From a checkpoint of a small mixture-of-experts model trained on Wikipedia: 319M tokens.
Below are experts of layer 3 (counted from 0) of a mixture-of-experts language model. Rows are named router (the router's row for the expert), gate (a neuron's input weights, with its number), up (a neuron's input weights, with its number) and show model dimensions 0-255. Each number is 500 + 40 x the weight over its row's rms, rounded and kept within 0 to 999. Numbers have three digits each.
After each expert's rows: a language model's description of what the expert responds to. This comes from a sample of Wikipedia text that the model never trained on.

# expert 23
router:506565513504490528520529466528539562474530726494533491459493470451471540573461522569529521501492569504498524492482491507528514508542480530456479518475597543481490604516453524550483493471560508519528500496581534550540481542496510524529483480454500500478524499476470479472498493493528514572545601459508548536538578538554476498480524484499460502517515507454490532442434454507495523504496537483559442485474472413518447437506585460541505515494510510467518515550474521511568498515492524498566462435519437492414434568517566426510532531490487482516448504532508506531473475541546489529487519448566546456533552466462501464547439583474482514512497555474470563478502473492474483474549514536495401470433526489450425508437494519534518517568486523524495493504488587498491489508440493
gate0:494535521450521430457508472530520414516512450405508527545447491554510441468532455468554547481546484504456512491453443527502450443471443495426514583437557460519520575519472464563446477488593470500571447516519544498449475493488551503521541500498526481556470434544527537495446435515491421492456494520514541512479574526460432526484543502432545508563447420407485498531517487535470500578527552484523556487563406477526544508493559521491564541490550528452490542565486500521494490531446502455504542452521468485468534566534514507457534520453547477496478483534529595552467510587533488544602524480547509530548481466446449477500492462476537573543511476535566477472493559516533510464531502481551495534520540506504472480487537483477466485486462504562446451510478525506449535565492522
up0:447425531467541421495529519464479550472458518558432463526457480497468501459512491553534489524520509560477472573559542526482510525485491469468540517462480411518503516463466529460442496544507447504478495433433483470538562472511546479511518520516508520473550446531485495497491521454501496521485465523528483504527569514536507511383511498461534546473538486529578547505456545557592487502481530571501542449444463525506384503506484499482522421544548524466449532520585500450477493481504452522564583501550539546514478526473526524479486565399449483475617488471474514490582480487542469504483504523523456509456465482544477510583451495495450487498494474530495477560492508543397449556560525500474526493626534494403469530464479533538469417487485526514508427527515531483559501474498503
What it handles: Word-initial consonant clusters. First piece of a word starting with a consonant cluster, such as Cl-inton, sp-oken, inc-ident, col-ors.

# expert 24
router:520535512458466462478475476487507529532465413514511500466513509523507430545510495476503535461506441458528546455552503474608537481443549430520482567465455572504429526428504462485433510530494518526482535485426519573555533413451542544472495514507434477526398447537559538429466533477528540578513542569526460544475488518476475500538571440503507515445463540447507478502510529593518618513497508552519516509544493462537548473495387544511521491499478538484475449537511517501534567553533548463543522519499578581531507534485474506518501481474455599513463482510460465463484478515531455502433473519436561406482496520495466552541547449489501432569490557502492521524479530468491493463470504588460549510483489448461501506534495505467565526486518539489447483533552508532478461523526507
gate2:529532474525510503488538520402472450555466524552546464497532508486512509451443539490474488503482490494558496515481461534480487613509485439503519451543439433496517458492488603435498517493470516509441490510514480522555464523528422476546507555364540501489489483430467493578504460490529527533418503499495418548446492576502513521507467496441533527528482543498518493499523465491487529507520505477509438491435536519478455445481538430495486538591434476483522487430496504484520505490508482511453471462529497479512486502532474536550456508527497519421504462444554480558525494467449539532495476472450575504629539527540478507481419478423522523492471510532501475538506518533512471526505505473529415524465607397514497556532599524547432479521457555473512513491454438420502543447520441
up2:438524507545458456505532476547530555490592477489446490469530487479491502485506487508494466524549529486507420437590546418496520454473523514474479586491493518523504519515491430487507526461478497462600558459543472549492565552478540504503427429591477509511519516516535476500461471571479498500579553511531580495507523441459426449451535516572488492523521460491531499457532470499487490482416591469551514536586419498488589539492527548547457483459583533534467515546484501478521494491486506502524546463476560513541498513474558454514455502402513478469489555523542453534542513508547429489486566468472497484446469519439483515483556492491544518500505432537555502453596446435527482489577476572502524506463444495514461484498496471481500597480527506480469494551566562485559485535472477
What it handles: Section and line ends. Heading markers == and ==== closing section titles, line breaks ending list items, periods ending sentences, and opening quotation marks.

# expert 26
router:475475555427592525537526528506583518573514495466484535600473499507483458462500488545577567567435522453443571456449439457448516609508479476565539460518505484471437475424513555615473539509488498510510414493522519527549531481511472506452565454525482540485532472557520512453488465476503447563528507533520522507453545496499464443562479484500489468521487419535496467464521474454508470461494520477536543521539543492478496548515533516546488535504474450492466495511482520524374495531594409495471541476470445509549528521534518538495501549519462515478558494489491514516554472510473523503517489482434555563423528531527516465471446424467518508547491430472601466522490437499469513494450500523448520446516553489494456462484454527483560514563485557505455547417485457486467502514512486
gate1:551471481436467569518503462549518493503474539490573538534494630467424621506537502512482516410531492477490515583536483480556503486533438529502559505562431499515531494567566532515483503482511510482475552499484478595483546555493500510460457503480519553574479510516410490453481484531509457560492522457463567467455529474521502407564447504463526563475511515408484510472565480488480538510465549473499571478508547500521508546509508494516438540563466470506516534533530456505457512454522579489470504609438518488504433506527504449518521506501465452527443525462497444519503495533531493503492521482492483470571523481551461463459540521517510511462484483556465566461465467571425498530507513472513529524466512546537531451444461609455527461446531452450434518541498547470455515529502574
up1:474508520558501529571515499552479455480552449483471574497501554476484469530496504470510543475539501474435436578483506520541556470509491536505496508511513438512500470475467449490463514545575475540518526471505450463565516465518475479471487476476486529517501436551528552448483521501491483458517494491459575511453459523415481496415421538519543548521557568458564451563464489535506487537427488561412444517416463518500488504536434575518542489506466505497500447461430460565569488491419467489503542565544470490560515462503509459506534476443488519466494526447514441551486508529396591510511494464522480521511561546415490537404528518525456553448522571535531467456513572481444444484561497453512504512446482490528519452470511434542497583490459500531512511462531534479552482583536458
What it handles: Verb and adjective endings. Past-participle and adjective endings and linking words after was or be, such as question-ed, use-ful, known, such, including.

# expert 31
router:507424505472407510539483520524474525446488484514483486428514483507578419522493495545504533521446530513547527476522527507482473560565494508474567477484456420479536478507538531436570540540472516525524534498464511522536558454600501456452499456489528497513490536614539472539539544599488472487426463576499504487481530447553480544524510528501489447521482449430495494497510507424519544519503498528547506489427504463599597508465515569555500503500502499470370483561488539475506518520482474542553541487498504435525531492569470536504509537488503529471575474445504512510513527507506477570548441573479483525437487494477469457475474422486490509521473546529563470456482485458504539444458487522539560562496479481543498465520458458504461432398397522537513486481473491584515502504557528
gate1:552549494469491519507455557448523491540496462483461556409534500505503500520478546516502536506550429446458410513571574538461454446576510484502427510508471479605509473491504412604506479483568480428532491491447483523448533472533498560518518514524560545556517501530526489469476461514538440501402455507473475465436518499544438519476510475472486480457490446509474541513582518473495478498516499472421450437448529533511510489527425498515564489538506551475527487484452452524478469513449475531562537503504496437434514479440467483444470511503556546491557421481497472491506453493480513464553576518425500503544518530503496478549552428456506559514524478514513468460522523510471534564517488536431531477528565555486557449403455422465494424522441477533556482473555465494555483514475475
up1:526530459523471541468507504483422500515486558467522456527457406550491515548554522511540586516458545454511532482425492406564480480492503485500534467499556591541442534499533596591593425541476565490550518506518533532544540478525540523544412546538552514472529486483524564474454508488491502491523492461510475488544490461481474386478449494514498476456514555453540440477526495460518469479495522520470498555502512498502498535509497490499529487476507481514556493509462558544548512522477534547511496495463456519526497525533473605549559493505498576573501501467531504536487424452420484490520412392446482494470523487498545523535490593433445570521575457494508491530510502499425483492500485520477497517516512518569495478455519503449510512520497576540458463479477587442487479557431426
What it handles: Place/time prepositions, years. Prepositions in, at, from, during introducing places or times, birth and event years like 1992, and line breaks after headings.

# expert 2
router:421514523492532453456522475486464533590499544514503515504516469482447494534507456494472515507502516533478589440478448390474492507487560474522463502422546511520460465546569464470428453525481480451403482549458515498516419497437544491534462473476502454549515450473508546484525530549519529587509478400532517539531521481498444480493461452505552472472538452489539459506465509463498473465497499355522494477497465521519516457459473518506456470502524448535502531489584449539441481561508546535510530433475509560517515474509516462517521545411452441472571472552503450516481501532517476474450515505478510598499522502572470450462486406468498438529478499508519453462459555492548534479548528482475521577457477438521515483497593483502573471585508481509524501517530502479538411456451558
gate0:444550476452517496430520472488457498477424538527496512513566508550515542572457539456456460420556496504532441473498497462519566459510537544541425471458508459543485542538547490525441508535481546485515452494482533578512589520534482587516426474498493515493501522450437467511494421520466455476399477460489419537538539471451444498512438451483520560524526496468511451529543533512477529520534504529535496474510523561455501576492507439494494465539561488453476496457425556507432485493517557546512565496503540487463507484533580547524538480523481489533493443506491451503476509595517487512550500485453505483549449511526489454491466497440478558572547467479481551428438482523587478444415443488525462608463522468507463461452605546524573482517538531497512492494516483509502527515445525
up0:433511512474588447457495512498487571508556460516532461521492543473526542473546508504471547501532496390463544520453563454470470452548502507462495563454447443474503491478528464566459472465491522532459536457517456514497548454520488510452501542594439476462507442581549479515407489510466444481493458509486459545542521516531491466487536534546489439541478464465473503610508449490503513431535511420479502487530536485523455505519460463436472499528496449520508558500542481482501490539539536517508532458436482463467537452450540524523458492491468446468583572492544458514569472463496537487516461426464505574451466506524455511472500507484450539500520441454450561443467402501579472504452552549489551544466466523512483561420565515497469489538479451560390535500475431471509547540506481
What it handles: Function words, quantifiers. Articles, auxiliaries, prepositions and quantifiers in running prose, such as a, were, not, several, nearly, without.

# expert 7
router:525497504527497458474541466497576508479520559570593469448487550542567534468430464468507490453491521531583500528523499571451469414528542523531498417497479507494531526498542465462515491532557481516508483494456540552544438531519467494460503547449479531554520582549534492452438445445536572498485455502506507466539524515472507473466478504480488409489514521438460501447562480435480553576558480522446439539512498554496468531462485549469514471494489560539514531454476531534600497477442468506462508580517553538544488485483530501476538522453494524512532516466544493483408464486502477465507525527544408438473509486543470495476551493488529513505435516512576575538530532471536445474476553551464465445527545562474442431463392493536536509553524491500476492491550499459549570577439549
gate0:436510467514539502481547507522499526473511505546447435506392579396521498494528481535530518461486479508523466488554537527522510481515462548513460496442495457532533570479493471481511472540485509504505526513453563542477488583478553521462414574550481457503557504480542565524507419548462466494456458480497517562525530531487564442541547491598421517490465605497499514465484498440473514501452523478475478373563492517415497516493556578513524475537459520547529530432411490544488546498467536571483486501427500475464486486522429463510481540545481505465518471468496568540461476510470405500489495514509500489506501451491494483452414499431500502443481408465470492528428410489495495460494528464530479514492432503456517506425556509495536552557489563500547485438489514462490500450508494
up0:434455509445498496486561514462491516492540484494450460449430456513506514489479522445542453481490472484431522541555503529507521491537501576458548446509544457511468492523529536477527532474465459539545478494494529530523454487541510503576510532448519460594495429520531443498540459450521499473510515479456535465473492511544496506493542519452554560533449538455512475490490461450522450442537522489494479460529439522499457553502558448590455494488544590510570521491530416471481542490491515556498509484404512523523472470474529511485492469451560589528525493491508549473519423484511479525486503440464511542402436463518481470495465440549409449565514496560447435511507504576509445485549514474447459520463458473499508542472468486461472439445527521451529431461423387515521564591593468
What it handles: Word-initial fragments. First fragment of a word split into pieces, often a lone letter after a dash, pipe or bracket in lists, like J-urisprudence, d-ollar, pre-liminary.

# expert 28
router:500388504451507552483601489479548490498527427523522564572503508570532523487507535495468485509549460459467491496466467498556480539574488483531522511426405487519564528453454516475518471542510492509484505501407530520510450496563565487498517542443432510451479544593541436516492550528538454468492503454497459547486545484411536444489490424470467510500457520534485512475478443458450645497486467531479429493507528466520462549511497474433478469552552498522605518574550471506466431496545523565485491477529474543475513508495474464524448487444494422546498537487525534491487531548578475513496483490447500460503437535534494462525473506507522530461515438505523452524469436567518568520502427531510539443549473510533579478520517480548506518467476521470539466520484456533505502593547478
gate1:517531455461524476523515499508510544547460466502485497561548496512536500450497507461467462475537463508513534461538493465438504513514472564490446441438511515566552495525498429479491567491473508523447490459507532544484521545588525511528503459509469516475578465528537456516390526529525560489552478504454495521536475492548499529536469527498500479418486519474506509501528504465465542434508495491445494496496459473507449461487466463515543489537450441482442512607451540571522569469447588518588503512524411453476429482540509465492554476488543546475517468517424522487581602505496514483523494560495464591521473436474477513527442474519535575458569529515542469502501436477528573471501553521494521472522495634510529501540470525513479542449457580454536456455533474490622572496493517
up1:512555425509447480506531502489551504507558471580536499528547519487461480455481444523486525574487548496544509466496506512526465538541519489500499497479482520497507485456468426521528481528509525539428517487484440516505443490516451517400560597478504507532501530484500487505527571590486484550502590518534418552528432560507529504449552488479547522537537556532471506531505433528534472482487505516513444514535491481556502520549522491539516482499456496494513505549420546490491507464498517507477472434538500493534479448556489521616487538525503498476526466525502540515501461531475625540457488511479541495536491514557448516493378490380538486504609560443542477504457512494478502561551509509497480437526552550426521481582469543568455414536515590518513515426561468512541502535465551
What it handles: Closing punctuation, number digits. Sentence-final periods, closing parentheses and digit groups after decimal points or commas, like 109.75, 61,000, U.S.

# expert 12
router:437442501540462545573426469552462445536589533507526473447508499510555534450444529546468424492486413510504553514472485542460449450453487533471551540490505551431507512449477475464505453539499478447565565546453534500519404513434482508489520569536511538505501566493506514511511556455549577471510519484463494442527553515464475489530545474481481523465492482508509477462483545529484499471521580449458485525486512481426448477457614533512515496506515576569508472491549550455562532518477478455468413487489554520489486528541457444493457406489530535534453462526445533589507535483455450483485463483595447412529511473519529481570476508528442498483534512499485484545571553583490528503500486462529550566452521514475434491537453566502480516460531518514512441486460529525554506479475497
gate0:510437489506452443452522563483505548549503501583457482491569564390537461513474585515530541565481450549506488525530485477482421515559484470494555502510518525470504546453454476590512485500522513509473493513464528497493482539537525600512528497469560404473531528538515518510419530517550486503523433523470439539585547471534515423424609458518520468532498535482515627515570535500470498446473488532486531494484435517494494493516514419455479547585460540489514490489477501387489483474504493543446494533541529461562560484523550491514492545453443498514535424593507495486491524547505485515484433495511515498514508471495491483523545462466546480497517490512453528567511554491495523548530419483471476494515439456530528457500473476501543542505506547530572544509454514423537546460449542
up0:577518516455480561519519529509511549553471378474388506465515501503457471480481451441485532445569511566551512491573501529516532461517427504571441515513509482541385524540519494447499475450488435582545527447519512497449477410449493466509467547475517550477465429500540459499483589513489446551507404522458473481466462499540511475582508488513404488482485487480472502434493502534542498579468563516506563488487488465505494524475485455438473487506475499545514477551496470499472522575511541544488532558533422557485523476455525495512556503421449516454514590481462516475506489527503537520469484473491480557476469485531485566502507488478483423519486474551581474523541460519456528514552463495453588479469499482484466558497510513427506458492471454515503570434526466420476480479539470
What it handles: Taxonomy line breaks. Line breaks in taxobox lists (Order, Family, Genus) and in credit or battle lists, plus capital initials like R, G, Cr opening names.